Weights of a small mixture-of-experts language model, trained from scratch on English Wikipedia.
Size: 11 layers, width 224, vocabulary 8192.
Below are experts of layer 4 (counted from 0) of a mixture-of-experts language model. Rows are named router (the router's row for the expert), gate (a neuron's input weights, with its number), up (a neuron's input weights, with its number) and show model dimensions 0-223. Each number is 500 + 40 x the weight over its row's rms, rounded and kept within 0 to 999. Numbers have three digits each.
After each expert's rows: a language model's description of what the expert responds to. This comes from a sample of Wikipedia text that the model never trained on.

# expert 30
router:510522427452530503445491482508384481484515480525539520501429506430560434462521538441525486529485508491503509529450487433547506505383480510508519505457475471510428491488486467472513440486504544491528535541543489521608470571532530472447500464450555475465557515538468469517493488480458514591536421509472436500532506496461511479515506539411393474437513547481458427435447514588453479456552450496491456465452536517516509500431557503441452452529517504437435509409562500440508467514485502485491531548525542550439486591498460443520537520510524467492461503502473466432466427550542533489483506518511527432514502491464564476501502511489553512519520507535488475498516488588483540505491
gate0:606498458473552497452454438528473462560495497466537484425484485537517460493512510541453455553488509539450543544449558499546511540556492530479424482404440483493522463463424525455498486518455553452482465512481550405547466515500476575535520489527436556459531416525501460517456466480490502532543550482516537432536545507481518485471442465551455497535547427517506483479440465548428453500540483556441456541467468486458512461434398473511532469476453481525522469393534550514472514487560461514408480543494525484536522503471475451471503489518475506448485477499496414480481503510546468524431451493418505471519452473525564490539451507498503445465487525549467572531514554518494479552499
up0:475544426473453414538527568514577573510410554443491481527563546479417500589512451539469477484428492493477569501461496517501472504549473457475477477563476446467475471524471536525508478441492497555516529479470519496479494534501532494502556488483465490501532599473540451515507558482407486506493469497490539545561470537421485514548436520472527497518555497470463510482540502483560509517527427547464557422563463481555500509511509540468532521500518530443484561503519575475461505507481483539487558456462456470508464521491485458543466495429449528460527574419521474534483505496407486492554560486541502477495486470551520523529512483531513432599523464549434476505447415496567577515508
What it handles: Single letters inside names and acronyms (m, D, N), plus words like no, any, taken, often near Japanese-romanized text.

# expert 28
router:538462493526463537483593511500445524511520467491544521490482465475557510569546512574516459521426480479465573453413438506550531563478525496571524473465523417440469522543467425486491531491535510542446504585500531516587475496499545492459525424447534591552558546554444489525505523490543487597545534561518468506487519366501535490601508551515513498451527532487498481494463522577490505518501469470481502469453538453489508454508490478450552521480474485470494515366509488486463509532497437465494492519485530520448525542586463503503486532505474540531504479542477553466503484484531508481499533589526478488522493473431536471532544506555530562518455452478449482497494524494496598497474
gate0:472546484515423443502489527504484493545426536560514469562474486380460504521582499491507542509570508496453516495556561523539548541513490465507549474423467450486466512496472499542453485484549480491488513496446438489486474545508553462485540522474603501442474471517503463531460498445512529473509579477503467461504489558533526538513456485561383486506465531527534475500587534534496529497526440494438457478524504533446583553549433471476482455486514511461474546414495562460455534494483481468481549644485531526537509516514512514516504545523524419552551528510499503491520514530532474526464560492453526481470443468524553479511436465430499453431524500562539510568487502549415477454494
up0:514489490499508553567495469485463528501550453459464459438457507456592487494493518467607453512522437524489492552478494514525471473584516483499508538531517526512603562486512542468498520426496468514520461547518490494534508466515482432574501492445512477540534480478566495576595461535466436443564501428516518460569454482463484497547454428461484498524518508580515459504420510526526481477481547454523498498555460436475495449449506483500493462548500450552502463495503540481453519527489452445459398501446425519570545515467489533485556527446488537454490561457536551455495493540453546495497456451574505428422483538460518482516534484479451479559521543569487452506557524474461523561533
What it handles: First syllable pieces of names and words after a space, such as La, De, Co, con, pro, Ho-dges, Cha-vda, Mar-tha.

# expert 7
router:543495467526463557428561496522441507550539452490537529529443454503539498505517531526524480560488513498433520474445488459492446532535477541485491546495451462442507516507486417476467531469542525511503545630553537497516469502505550498492500456493516606520551429525443475461523521515512476575523544644534503514552525439503511470547525515467470534459523558488507539517517437548464529477492505437522502451443473485425513531494556438422546535470455515492460493385507490544495484483526486541506476500509554524430492583519418486509476493499502514527488479525442519447504529422514495501532518542533495459564499522455499507510465512529519525606504514535497511507567453563474624450500
gate0:491465507458570536420532490570505518492491518417487474532445476519418518492522451475474519523526585512521482552486529545489502483509532475503526459510485521552544501529470454397503456460474597452478495524533544488444540555483511446411507527477431528462494501448528366545497480455523491454577495510492437550489483529517474522486522481519499488507519505507506482464491480507533466425508568490498512475453554470560531546556485519476552501468437414499479492507536494492527489529492477529530535491537516402427445497490542544449502435514445478534502465517476494515563483488470465449491484525510549491514456550522497422484495380447557573582590512515537511571589514545519509555521
up0:487498522523525500561539458484592534477604507497516461420613489499527472463503503448556511466528541497506554492519488471472457500540454492501506523458430467502507500485473464569575569547577518485451469485481552509488526499496489546555521395482564472541479487498476515438512513421460478533531454535530502458518479450525562455494542467506437482463493540515575548505644420515464489475560447458515441498452515518477494491493515555467473473575529529505460509486576491481538569466450509491509461492457539455561529427548535495511522445510530491572454502482518509503500456440506511494602516495468508480488481495512459505486478459458527505508600543467479493519530510398514467477416
What it handles: Opening two-letter capital syllables of foreign names and words, like La, Ra, Lo, Al, Ka, in lists and tables.

# expert 35
router:530501436514473502474523527528429523473514474417593455508480472421554476528560563512507501487438497547508584503499501477581516522528515453504485511502481487418491444503456504434555459472547500502477494543485515550574452541481476502463498479421546533510533529518488480482482547397483420535565438607536501524583436487490497475496532536457554488433520517510464465477472471538466519423600470528535464518475500470511516451473525518469464480560554442475481486516541471432542509560495471551454541528507564548453433590470429510534601499510461508510450481467469442459445498458489490476552488486568499471495460445476530445495534489512535515505535518468504530525568461512468489541474
gate0:478540444498504496489478465463464538522568465496524468548419534488511541480567458511514485462432527517497446483453505464414493495518425483537517535484449467410535480507509550428533481488547592531585521482536546477475530442511519548424528497527510545510437509490522490459468543525532482527557490467479538490494503542526508447427542456417572545473458513455437487533499552494538453495508536536550431455505510510525528491497490500606471574510509544507559458467551515547538441501487500493521493520510529515445480511520431521508567408575508466504545545401498566548541458505503548441476483462582525431483489507499523426467454416532514473492481440470565515480560528503471463537469
up0:482498499523470525503494505465492529534491544478564525569443496597430544453510485557451596542468475548562549476529435490523517511465545436463498406508465512552517530493438417543470503524541541505540476488503526482507472531522441445525461587549561523463468515444523501470471596482512465529533491555500528455496538511531520466498447470492504513488531534555485492527492522497430531471514498527510523528433482590526527480550496467434517428498528502500514543497440415571456511430476527452486537515487479487579520446473577433539443464450450510526595437490501540462521451445503459557496501452495483485464533549498500543570504560504468604494505483489471510427522581465528505471515
What it handles: Single letters and short pieces inside foreign names and technical terms, such as c, el, h in Tiszakécske, Vukelić, Hapoel, methoxyphenyl.

# expert 13
router:568538471569478516416544493543451472560488452435521510517536486413510582501506518468525523491488465530443521475547415488523516541495544559469467509467530465462464529474477485481483512508540527523492585526493447486555500551480534494467578484490462523529473541521522441487457484469467490506512464486531475558476483385539522497501435508477509511421507540640510475573533451538529450460546496466487465439524501438518497529530553500477568497484517486501487460442501506480438511538483516519518562488518563521518491470496404392571515487521542492525480533494415532459502460453514503493500444558603524442578492432506510462485514465492457529498557525536522490495506418534556568443486
gate0:484482487481527480502519556521418486528499507517525484526517527544455490475572465528566542477517490406469570534435487482484495502462486526513471476478500441500510492387561463505504427456506449505490591475569525601484557492595513531523553526515472463439470468544546550490534474500523414541494518552551486549496548511472509440518453477416508559531567581520526494485497524506489519483511503505491437534541452522398499523410510496535504509501470497434413490425455537488527433531445507545495456500418528473490500579481420537428499494507402554522457519461550559556537470462485478474463476546488539479542452486516501502491496489509500560490493513584477484510536468517498497555470
up0:492468464575419509463538424576444503542507430396554534595462496509458424511515457555466528490505529524524523460512498435437501502518561548523549487445502512422502544487506512409548454542567518472513519521500520506503523472470516512519473521502465486443399492473486528511526470510471496485495425568520469490510542426451511506525565447466444427509516493548467459572467432534470411489494534481516510582489492472515537529557554502495499530492466421509560479538541527512548515517517585475529465510534498550413516546494485518507453485536466511508480517467444504494533524493491451510458484543546553539444494543536502499525515503530496595472592558551501510434522521523554521536573
What it handles: Column separators | in wiki tables, including empty cells and header rows, plus some semicolons and closing );.

# expert 46
router:474454447533503461527539514510487526505541493483525476497504503449491575524539493515419486560498497456460528522435456501526490409494500576507451493551454468511485501524487561485446534529508534501469492582495465444511465489535493541484489501479511566584494523532444467515452518526455556566536405479509555611565474515472493455499489477487478478452519459578484470558502494536549496498560465527489472463488561511482505520446567497498516483512511519461449455522513496424510569509520547463529535521525551549473468597506440476466583575417501490531490523491426477453544444533538504368524568534432513451554470428418562533534507443511524505495535546481541500508497434493512535549515
gate1:549513509496457511523494472477466473503534546401483535481403476467588484493445503495597430546534484503507531509541526447449496563465525539513521504505473460550533478474442493478424558454501511475513515543488523487464467521479529470559418490550554534472541517502497501465411487506490595444452465466454500468519523496507518579542546478480529452584534523487498507532538479457501478558486493522482445515552584433508465490476501583504466506529516500467488533485485516526492507445452531592450458509555481545429528480530469555496516561515558529493485516568538424443525452486556555551387548471553480478470531525479519557480481576489527465489527502419518521598507501485528561531536
up1:547524432447478489459546534476544554507532494475538510560534492515440569501538534482461496439487517513508544514470504592489508458492468443450518538493443497497539457506468502540566529434487520465465500563520493583474522532493436508438535524495442495470497498545573559470450468514486442482479489467492515459484520482534445552540607445539520533508525497538405508413482484530541491505546525445534450502449479495483522493623541554556553593551509485417487502511462446530493542512488482463500511490535615494512476472467490516538559472560485485526412489495504504440569457511527418469523529456537495482515480554522515526451499462482535466587519560511586517468491523505495446558555
What it handles: Single digits continuing years, dates, page numbers and vote counts (1887, 2011), and suffixes like ant, end in Lieutenant, Reverend.

# expert 1
router:548488458509556488450474536532452568458579447415527534474499466502555447481530516441461512586506493523501517478462445533525445537501508477505475508541489474485474543529484472453475527491561582537480531481440482524491407551503555473486486526484573517498577522507461523481519525529458495556531484549482469491527487420389516472521508424453485467444520499540486473477499513500496514429480506444452472507510529538526486507518525438472565474514431526520489529399449465499524534480498573397493558494542519585393429489502483507506486510499555483492477501432451538485566511501521499443559471541578603473537493510450584521532587496448495494532475458501513525463497493549506556511474
gate2:588463527448545537440498457476466541467535479557498520473486515462471529479534529514526566458551506525439579545415439453443475534500488456467492540494514583514491540526457497427465477470507503533506559464522450471476535480588465501459429528343399501478531493501485513455533516492494466515511512574526479536489414490420486531455522503527544515479537526544509496435564544491483490468505516498496448430536509508493529504500490454517511493564506503496410485426469491507520538461490470506495541532409566520477495501510536488495543519549512540436515429479405534570536469437505493499516498546501504433514512508465490527568559537471423441465550471521489461474464533506538549576477
up2:482561450497473485515509570526513472513539498434599500469478439490460491492511522496432475480521502540563561509517490541457470543471532507550457547491468488502570544501531464489479512521530560448492569506522539548469466554512537470454553477453546465512497476477485516529513547497483487494502453497444488475481571486490505544512462456456464419519491446548440483465436504485435505351559527481451480519503475539471495522440531447542588453458565459520517509566557484476525495500419526491550430437493538531444554513507390532504486498517480460493506484470488549518446555458501506539549492520537619456481544475546534456479425508478454523499477453568515566568504527502510487495399
What it handles: Word pieces like em, im, al, and names ending -em or -im (Sam, Tim, Kim), plus Program, often in table rows.

# expert 51
router:459477412540479570479459532534502512478535520495571519507512466497494434563570490489506534506509450482393587495454495493483504494469484516506514432515437547426492493565454518499492472458543488529482443550527440513529493477479482520474536474490570511475493520490466510490508515505558477562557478532508454523506435419473455455530468501441507540532523478508407470454493468517546501527518439466419513423506554465499511551541467471538536477533476467539503599501545463409452581552504485427531496503565593524495456530469512530545473570488500520479500562473445498515442476504569469484562505492497504459544477444498547465488555461516492492497486461514530535573493403498573612505546
gate0:517490448494499508532535561515478552503537492469473526514523490512403525429504502421492393483483480463515483485509518404497512471454501585444495516557440502407523489473429517435494461442448480485428484490579561479532446516451518464555496496513483524498497558500488577467495500461469484520484489460497514514535461483551526544437519609504513468474541500514434438441480486467539507464549531494516566502535516491480534468490536528571561487438476469483476513515495485436423434408484467503500500512513484490463458501510538491511475472541439504557479471552502530470546470431517431468506439444449492429541447630511491531503502571513522486467488553469473517456570428510496477423468
up0:492508464476489520485449569552551532584545478533505515519526482559469492485453526491495501515467611539531485480455457489518530524487464507492509500495434469469443517549519466485492583489472480490540532481502441522418499449479526588512490528466458527468490518498489524534471574470522558403471525469466490438488434544461516498475517538573578483498482456510494511552517538422436458507457449506509530466398480514558473487541399493546548517494454561517637518455440544450467519441516515461523503473510566482465470508527500487527556554445521565520495502507463458479424494467447463496434396497476505449477477476576486471489442489451473469556606502486486487506513475519512536541507
What it handles: Pieces like ris, us, if (jurisdiction, manifest, fuselage) and infobox labels such as Genus, Species, Elevation, Synonyms, listed.

# expert 59
router:541550408523483534480512516552495509480510445463508535506400486407500447504592516485446478522528476491449515503445511515510431455505512572537497540532465381477488512509499497429439484517469543505449483513501472393523395570503487543514470559458514542489542474608551458441483494506532505580538487534543493490489427432547527482532562438490590523475515526533452395463469478512460431522483454483524509539492500493505509462474500501389471525534480541526514501467468504461516572533495484503471513561554525527454465563470453482524514528506538476523528518519405518450491505540529498411506474497442557484532474422498509486447475501504512555529499512478559511491521463536503496475504
gate0:493466507533504511488514586569448426513514492516523458547504420473491493481446503513420479507543500412479506511448555532541488402481493504551560537472567485571488573507417517429529515421523494529534495511495520479506487547420395585549523501445498506536501521517479462507478485489542476485482467480493523497553487467488463426498501487526451547519510548480543523438451539599439477505524487501482552523489498591480510489511453518500465561545535486507478518569562558486537496540488484517538509478511493523484490580514531469510548472451485494523488538498496487411523550513427502437511489477569390486549598478527500496498477489550430548505538486481533431547560449528499514404474
up0:420573510509488441517416423471475533605467523517551527471517489476525476528504465481485545499572529460597497493524497537415443570535449526483430549488501529499507517474471477479528501515499508440503470466601529539478533527468499514455518504476564558549528543472550428429541496471521525456527565473590477456534507460482405595464491504449514516532517528512437481477414548487462513545558520522512431499589504491518501505513530474529469529541525502446472488484524470508474504478519490546536501480580564486495530504454443490549538508513514521504450512533529510465489551504564485549440437517470457485443535470580539528498523540454497444553512478519515513598485557479497546414536
What it handles: Final nouns of organization, award and technical names such as School, Engineering, Records, Award, Corporation, security, plus Roman II and spaces.

# expert 29
router:462503452475511533460533515569547529469514495450580556506539490452539560431470492448525450518562532519467510472551477450449499516476489589525435507501472497428509505488493530454474564459538538523492460498512445501537476469487511469558497460485572545479527500507502512459501558485545490506558547547497483538496384482471440470485512463511524481425511522495540440454411584571530498492563445489473493562462530523471477492538515424442493564487503442526489492492504496411498534552484432460496435435465548518452462563555435433516500479513514481523497490458348500461517462497520488464512598531561546508538511505409549496476570507517540491530482494529495503519485474550456515470511
gate0:521457489529518492491511464482466525490451491536496490509584485518526527482538531516466473492455590480463507522556405506487505493570342510520427519476536466477586494537466446548480502515441540522464482538526526470561499567447487480495445543542611540599459522471461529470537523544501452521486462489544493483424550510478538429518494523414556533497540570541458463464520549497492500519504467473481487557539462424524552425550506531435453462487463491550439455558524573490485565520473518445492454535555495524512473460543470512487519541466496451454476495492508550523463546479507498534453499437518504486417582519491494493484489534532405495489516486562563494502501551460509544513481
up0:500461548423541479471480527461479591532541532530484481436565512520472554476545477531465485548490451435498467532518487557547461429433437518520464400509433455540541533551462476526455507569546458524435537525453466522548410498489543494515418540443510474516518536532515520552498488491516483475487499534531531467524530471471463502448440498507473469506501500549530492515577553537436458488495506510476485417534388515543468486464491495532465434517471486492484499445511448493469519449455461470506435445468547489448554533531437506509486467414516462511545533520456576523540476524598496493553431497553532490552514495527580480499500529526509551530466439486470437449458553563474559464524
What it handles: The word of after nouns like centre, start, maximum, plus for, including, among, and = heading marks and colons in infoboxes.

# expert 18
router:536485488495426546450535532498502552537529401466483509507507437446507494557562544516460492539514470479426477459515539463531496483444488515488490499523560524474483560484512517492483485490513460483508437534519440475491487572471505481492437499477546532550556529575534498483512521534506449539539517513566508476529497501532481485524449480485571544422523491507484468440533483538523439482468537503415394542469555506528513495479561474438566451588426489464501487376550454480476530558510510428528482460498539520473449544476472433479465499470600513487474492461450586465529502450549472437568454551420513484543462457414540453461480485500571528530531564503518465507507473516553523504546
gate0:465436522519449486461532502517501452470460528459517455609471442587511514497546534524487546455505572522452506540495422580496552417422481509532491510428586542531433433500510517540473490457537457466554477522488517451437487453486525521522505613453430462433482553513490452451495489486498515457499437563531531534475610524475501505505516519467509503571507502545490460516488547528479504515502517452489500485426531477561515529517521540460493456517478544584507483510460505486494538518496530439385549558430469537477504515560516484464511490583419540469449488518503527430453461522509503476466486486476520481491563479531466393474544459514547540534510503524554509506454488447462494501502
up0:503484563482547568479471505475525501507512513500525449410546473600530549429464506499466512468451496445561496475513533534481460495469443521453510481556512495533552425539510526485590464589581564473464516478463486477526485504528483489553466437508628498539533489451450469476488518456487461477531454502444539511494435516507529445504489524542519462420483502482455495512482565540448485370453415504476548520489509511548478518450463510583518500453470557551509504493516498510466555463468462515500571496557524517534452472474511500599542539486580606491486447537496437509561495467472474432529567521505520472475481534482441525486493464472500451518496576513460455481531480520526495498540
What it handles: Word stems taking suffixes, such as lin in headlined, ler, integrat, consider, attack, in sports and general prose.

# expert 12
router:513519480547478474475515476536471473479441448412556498595442486397521496506517509485507496566477526518466504510515481533515483485557488486497510508537531491456480454478481454430461503515592558522469546521533536428519467536530517531447463487412494482539580461605475517459525536479542465537580519454534488531534500414497566461544552531465615504481509460512506413470518473544506448493542510543544506505465517466549504536479510565486527495451468510559493527480480471401472590581485512509492534498501549521469426529551510466552473500502483553520473539499426475479532402504569532441461500529533468451554431460525526485520546563500511520560526518561473521513512423504526502480492
gate2:556437540503416556516569475462525478491501477528514482552511441453517520537495534530491435527429523560464567514455480497513505463499463480539528576519538507555550492430527562541518563449552486539465538522529389545488530492455455539464539564489519455502500444494486469447540501520461541506488491477504485526587456491493505480470496466539513501506513539491519495531441523568534492478505542458421365474519448508577586538542486518536525445464507426537477466558593481478498539473446469472474517475488566539508453482561494522499534459534499557534582479482445554482512511492503479529496449514556522496406454469430465494546526513412444504491538460504433469517482495507536500550562
up2:580519498454528527549526455489544468537596491543522439481532507491482466556440567547456492506502488543495543527472455446549505525414524598514595411481505514562486488513515477498546553429519465450516480467453497495444502459534450495489480432506454466498547489486495515490509500512469582540480463497429534536399514514509510515422473571482544479513494444506507511431458557489516472471522530453517544453441466540435537474508532476513510465481514457509531539564514506501497501495481515610487533416469541506546481548484534504532486520539559508392515570508567452528520487466469513489468442541472531477546465516552470573523549494439496443452503489515436581506508473462440433460473
What it handles: Commas, pipes, and, parentheses, slashes, ampersands, and the period after initials or v., as in K. L. Saigal, Fay v. Noia.

# expert 23
router:504488492510430540482631508456543494525555478491496546550442466511492488504494514482448493493482529468466501495548426552528495489453516469501449526455443459453441510502502457459482507498557578481449451515489495499595451471450497511485472455518506495593607569520500510469518575453569527584535541431497533499498496493478503441486474535462513500431508481455445512532550543530504503487504503493526442463466573430503504397475493453498523553469536515579469540477473456458485515538485508546553501534545561544486516518548471517567438475519483532546535529522461445460465461455534542478539570543462572408514455478417576532470478478440560509525532515502472475511522451519525514428511
gate0:445456545493450525518520506550560557450498516510593519588475436547517418501455514475488503531524493490505551491524427477535548533518533527524511572429443463558458479492544440427461514459510561512501424528439588544476491532520512505484501435532523569554460525482540554520543451524525566544522492441525489463555578514504494492506508531502544481538459547529518503553559568470455507446476560443466512559466583486463516560481505459521487530464470541537520534495484424504407510454510554484581420528555550524514439486515579528444539541479538546464484525526459528499443454478475556499503511460451484492514469466445502483445536510460448535420537526510516530508466505524538522522480
up0:473532538498463516485509472535488508491505569482500508491503431525552411503492493542514477445464513518460435495551495488631474490454486493489448535520520464468464501576470488508522479481561513534457537502561475435497441583517438496597487480491496597537537480482568527488452474422478551561478486453472500525574486463525500465514481493502580500398472482512552529531517519448505450501509519602519529461518567539419450556523607482584555488455504478513468510484520535488481577468496570479527468472540505504521528467491461433523537461452481499536539515483544490477547491484499457490502485584500595502426481527453521471458448456479470538506459520574483484493446423463465515477510
What it handles: Piece lo in names and words (Almelo, folklore), words like house, place, live, love, and scattered function words such as the, her.

# expert 2
router:558505458558449478568549526536515519514520456456505526554494477529513434526567547488495508489509487505474542471460560465543523510481457517467494528440469502480441462465495473496492520540500473506483460523508490447514467551505429550456490432537505511607585428564508532509455525468498482516576497559466531550506367502483552485528463548434496536526534506515458521465544458546503492469519481506437501463483491499513520485434505498504513531518475504508508501504520457464441498590528423491568531512554590590507461572475436491489561487428548539529428505508446497477453468435508526483612471524458468470572554508491505491453439525537539539525548443478538489453550461581580523511505
gate2:466548509535494437503492480498476530516466554501533392572554501528530484418526464524539471538533518502501518499496459446492518546474487518459566468513492455494517531513361531452531485478470557486474478526496501492484486476497478567479511493466411427515604467516567494457496532503457475449541525587441508527497456488525528430573478501482432488569535531459549491499518540583470474495485548515504459488499518494521492576458485524553460554492480537508485544490449475429460491450501465514486530512512499549491398422384464564550505477502494450491570502482500452451522490486506528523487469521530415471529556538518549424498543542522509544577569473487532533462420484502527493540438
up2:514551523437517513482454533427487482520515470504436465485467554465510437521600490551471505427450479467542546472543498492479514474533461598552440532539478482540534516544515503513461542489478459514569502461412509535575563523527535461485477465478474559483491499499509557460506466490458464490531549481543554505432403442474536399413478469455464502546535528506488449524477493464449494536485579513455500461511462512508499526474515549448514530465497430517528485475463535538494514501476509477542454427507531489457511503426449512556541439557442525519518520460532478531476491448485518548500493602495574403446485460507429573505512488501479486584533421552474506543466431462472456484491
What it handles: Month names after in, major city names and common first names, like January, London, William, plus scattered verbs such as said and determine.

# expert 63
router:613540434549491516546576514509460563569505464537492502468452426470580468495549490459495476540561422497450530483462553498511462490435478497479419516481487496504500491502452499484456493527520455505477596544500554481570443494520526512502468471462507492543466491525521469492458503521595492510535521554545479540574446425453539513508523438446522444476547502559522492518537462575520496458553508401474470501488494470498517511426529511435574500521501491456469525465516548456529545475531446486480475561467557510412460524512437500485563551434521465514445564460415477474448520506525542487541490543451584469504493450455493531532535572516480499512456552485491506518528477526543581483477
gate2:494531555567463484506523534493525543521562473505470529496465436509463552533602491550436479505531478527453521484446469500434482545464537569469443518464468479465464505469514476448496419550501520485420444490508504485421439517523552504511490504501412569485542512478436461477501477587533480428513418477528506537451505435496491490535474481507496507551539491501425442479473463473491484464460455500549530474494553428499490555393553494482461573494487538479519475502548480415553462430486569549465507419441509484517518544484501485482523522513477481534514543544532467391522498588517482512573479508501514513483493469507560501449451487525414517561490508542454549422461584495491517492481
up2:480485442494470466491481509434490516518464415465469460535485542472448523496564507485444447430447506456516514558485569478524509551437525530528495507504543527482483488441549461518474591571503481489560514513515505472512455496468517486491440452449496492493501498594509460465511480496501494519475531520489464477537495541495480515557538468381497512500549479546481490512479484559517455466553493533473449479512516461519448530504558449445522422521502438489471529543512551500566485455472472415416447455480518530538481434429546527462577518543437428500471456455514536480442532447454542496466541566541530483499491501508486593522564447382479461476532470540567508548603499444497515453554
What it handles: Common function words mid-sentence (be, and, the, due), line breaks, and physical nouns like water, light, surface, signal.

# expert 61
router:504502445502486545495537462470508455528524476459515543526480475495563465553488458544543484513545544495474614528516489423519532465453478489594448485558521531497502485491451425467462541512467557505536569555480483458497425485535542495468500453508516530540544529461508477461552576498496490563510517581579489527473453526449529525496517545460466548472522461520501511540542572507446516444590530503424438483443519476583500527462536519520540464470452543498526481452440482465477525544467419432471464501553532537482461558556431429468509480480511530511483465463473482423498477443521542463600486533586567475553461465456532548502528529468552495495501528515499445452487432481495563467472
gate0:498475576469485500486484504580502499436492485459523493541544576507525521473461515518481529452480488501486485568506463555483491578536509532544491559522543510519499477597534504496466517480509487447485495463501572474505503493573530525520423511452542511491483483484472552438535485458457548525488480460454477554419529524468508560481516468572491472436515441437541600496584474568558523567481530440552464548535487593420518514468552468512510491525478443512490470479493440564418509476548476433520402485533509522503530460483524505531465433530526544573481561541502555511533524509550452465475475501472463486471535434515522537501464545521483431411584494414495447482432501507491514501442
up0:519487431461496470550523518608517512548531466467436501545498441437551519537516499479483566484527487434461535490464507459480538543500505444546458592382480570495552536524502497497550484385498570538488569571514460522460505456554490489519511425512484564459501509489530550519589558515511515461599511506539572481488454531453474446571475481560522544554495547471500477521526546472506502530531496531509509510462549504565483513490526523487481479482442512541506488449493531518549516502464498564423496460443498502500532533450428516529526479489469463554444515427518545490511457547497509497451582581521508473509525550504526500492472482495533493446460475553607463508477416497478434470507
What it handles: Articles and possessive determiners beginning a noun phrase, such as a, an, the, his, her, mostly after is, as, and.

# expert 43
router:537512428498407510477542462495507494484504460504472498535456476479515474521531506519500544511549457505438536533480502451526447514486544554497509519549530540528464499482492481429432517520511547531469476549440442413568465537513523542513470471495550547524513534585490516494506546509490458519577518517538446495561476441472450469557496529402538517485512406542502475530529481463476416470523464474501465554458530482535514519474510461463526482547472576561507504483477472482427524528534479505506587477564539546538496554475445446464510465494532523561533547527462529500407498526584544525478539511433483470520466446534509438478554544454531487625559531444541484570469427494564493432552
gate0:462508437488507576485462455552563498498445526490455536498489492517442515525509513523508538487554442456537522531538541531520589540483466517496484531466375489512469504466447462486501562545459518425540513473522443413559528478506454504589470522566564508587507532489536524500428526497425534470488454521585459416532534458513496447451543489553435486544487546565507481476484505504545469542526528526561512432376583456510508494506558480495519484497487539414500504523528495500461495433488535518453566503525510525468552531499500498512514584450468555547468493555498503456539575406472464529453505530459478524481535510563504507525544553474525515576508513528484530506491503496436526494500
up0:465558521477523500437567519393527431503545479462522549592449536498529480498549415475474464481503541424428516499541491567452541576481471475529470495490536425608518508535542456501490535518517503513557537507512439455447542529494550548434508494498501438520488551426510488527469552526512472532523554548435501482485522524509427519509519481493511470586500434473439494545544470524457480524497486473427501478468472509514537451498457462531490533498473517552575468440580510501494553530535483490553504491520479486497578537562507437494494543466468576488547481523443529507528377479509518526484499525438437442510542523500513474530505529456483531471517521489517585559485442467503516398477
What it handles: Final word pieces and head nouns ending a phrase, like -ium, -ing, -ation, Center, plant, Group, guitar, often before commas.

# expert 36
router:461546499457499521468549518544500455493500407477564566535429463462484521511535497474491506483424544488463534459450434519536484469458525530531498444447413492490469536549484535449521424469497589576510528518502492417477495571472452502427497473556505530492499515543484452475490524449535515589510523499522491464523411486430491469499469524467543534484517585521447525465509511595534483511542523480465512498507473473528498502522496573478481510578497460548499485460453448449466569502500508463494575551515575533434478623511434507537489525530494556541479574463477566475541442518569499480496540489533512493504536499434489476445535538546510537504502489552466462445473391524543507523470
gate0:471490520392567574505480516526552393470557520519500478483535546462485558447472510455498519453460501488469545421431491519495458504449563572559493492545492559494494553469484511486547525478499517553532565451504473520478463533484401509448473484460565509483523590533472524481487511548465533473445521552429510509473427521492476519524542533454505514497546493493505492392436506553470436543502483492474509540486483466471469478465544475600492482507483457494480533489487513488513501471463552523557594460526517522390496491445546506464552507448552560509464468603517497462518470516549515463457522526525424505496536526442500501543451476491542534545546524577405486527474507518530568489514
up0:514534443434524498503504492464503493544534461496501531476421495484546508483552557448488526515528494533452502420503411495535449485519486558492498472487515501496474479532495517513481414541516519534530482495522463509477561444497553448554477483489473498534465481440541481474416500450431542527458445524489540479506475550521554571499524436529513574437534555499526419552474497533442477480438511399507573540485437474528543448442499510505481503580493512469568525566541520501416459462481538502478461501515469481466447504530459473513477536421532451557598524521484568620508483506446442554570479448506534512534447545496457535509488546553486519468506571547474454509524447456529524424496
What it handles: Word pieces in place names (Malta, Tanta) and numbers and spaces in dates and footballer career lists.

# expert 24
router:530536397479448571482562567551450517465568453476511517471504440505514491490556524547445478515487479512484509485480468469482495505463462526571429516504495452363497533551484524400454559516501506490442434544479531447546473537478480536468515484471446540503490533527510484409459511463500532523483509515569496486576503402461529491526541488445529520506520479585493471474521534516546547456560431447483462525425494498479507430518547443458482513498504495509462468473447490469480587492402474456493546471480542500407479475490482465550475563479492502497446519517383503470489487497506475491560528517526518429489507487461508471527525552467506523519584494492473550487508430502573571514462
gate0:500511456515486519477497466476480508560479459499476439532511470582427460494625547589416511562481543445539442473525496504554483505532494520451478480510445491472441491471461504495482525435485471486530488614533459437519496488502541474450485522531451511496439536505545501519482533443452535509508504490409544518431518553548466558526528485460496455482489454565414522525494515490434497450497444482477516526384469515463471447518546499523483439541541496462525509547471503453392532466496486486543574437541518449522473541465533448510505406531500559516520501460485495503517477502466451507469496503479464558489395537566562571429480562490503506465510521509473534520519529494536468436526
up0:435473527535507565473513513486504534524439492505427494523466482473570426504460444492502425539526490574543478474444449465488543518481463522506530539530485492475525500515509487483520466409531517562459556451459446473479532485477407475606557513543476447510500533487493532479508500529455524512455518490534554466540486461490429514482500585492477519544553421495512556543481456434496506513511537491498506514490522472546506515512551585449491515498436455534495498464545493515533534538523516535495489426533537504477528499504565488454487517491470511579544456569371501431591502440442483561576458462482524515483515502505577481473430523484428480545487488500491577580525436464481590456452
What it handles: Bare space tokens between words or before numbers, plus the piece ub inside words like double and çubukçu.

# expert 19
router:525550479560519583462561519544437551543562470452530548548467476450548492507552531504508497544481519466428544448413530461484516550541490546555498482513524463451502500541473435494388560487547528539518467525529483437525501550549500531477533517500527600562543434564482504515551481514478527534543504548562509591552457461477569431574517523459521562508523484559470534497539498614505514483468435500522475519472492474477505504475563467452529510479523497558461551478512420494544485561531499507506533541502597559500457555492484515485489525529574475502553494566476534477487531466467502463514533589526535520575502524511508500466509489544496546589499499535502534515547492549517560482521
gate2:493569535477510463562495409443504574371537475439494515504485565565560513448531518440476429475490519469490539499479532527518454575524526482509531526556514476471557542502539431547515507482593507449487589568459513453500448478480527527481424491530522532499527586491467454536451470449542457506429520534498500484490519477485529510514499464517531470574484492488469475415572471509503498495522557447474428491462464553441543514469557487520503529515460473503529559451465488439503440431474497473542552460512503604528512502528503399512475543523513487470522435446516502484616469491499522512510551496512429475558531511525501521499506484470498544519460459475534513408462492483541541480464
up2:490500530508526545435556521499446409594514515545483491528508517495466539472479492518495503499479473564455561441420401493474517470490512538446566474491497549438498489496465554430477510464466469508487473515463552530481580570474476456492543461480523556455498514518478537519506419483495521564506582486499449464556445570523565434536635475430520515452464533462511465467487514472498515541491476486516419457520450486498504523502482489500519402545510570524421492524536493502539533482492477513429509501493558474556563560489557520490519449456500478536547478461533546534461486498483461541502453538468515538568450502531517421509517447516529566409480529548499446517461476498521555479575
What it handles: Given names and titles starting a person's name, such as John, George, Daniel, Dr, Mr, often in lists and tables.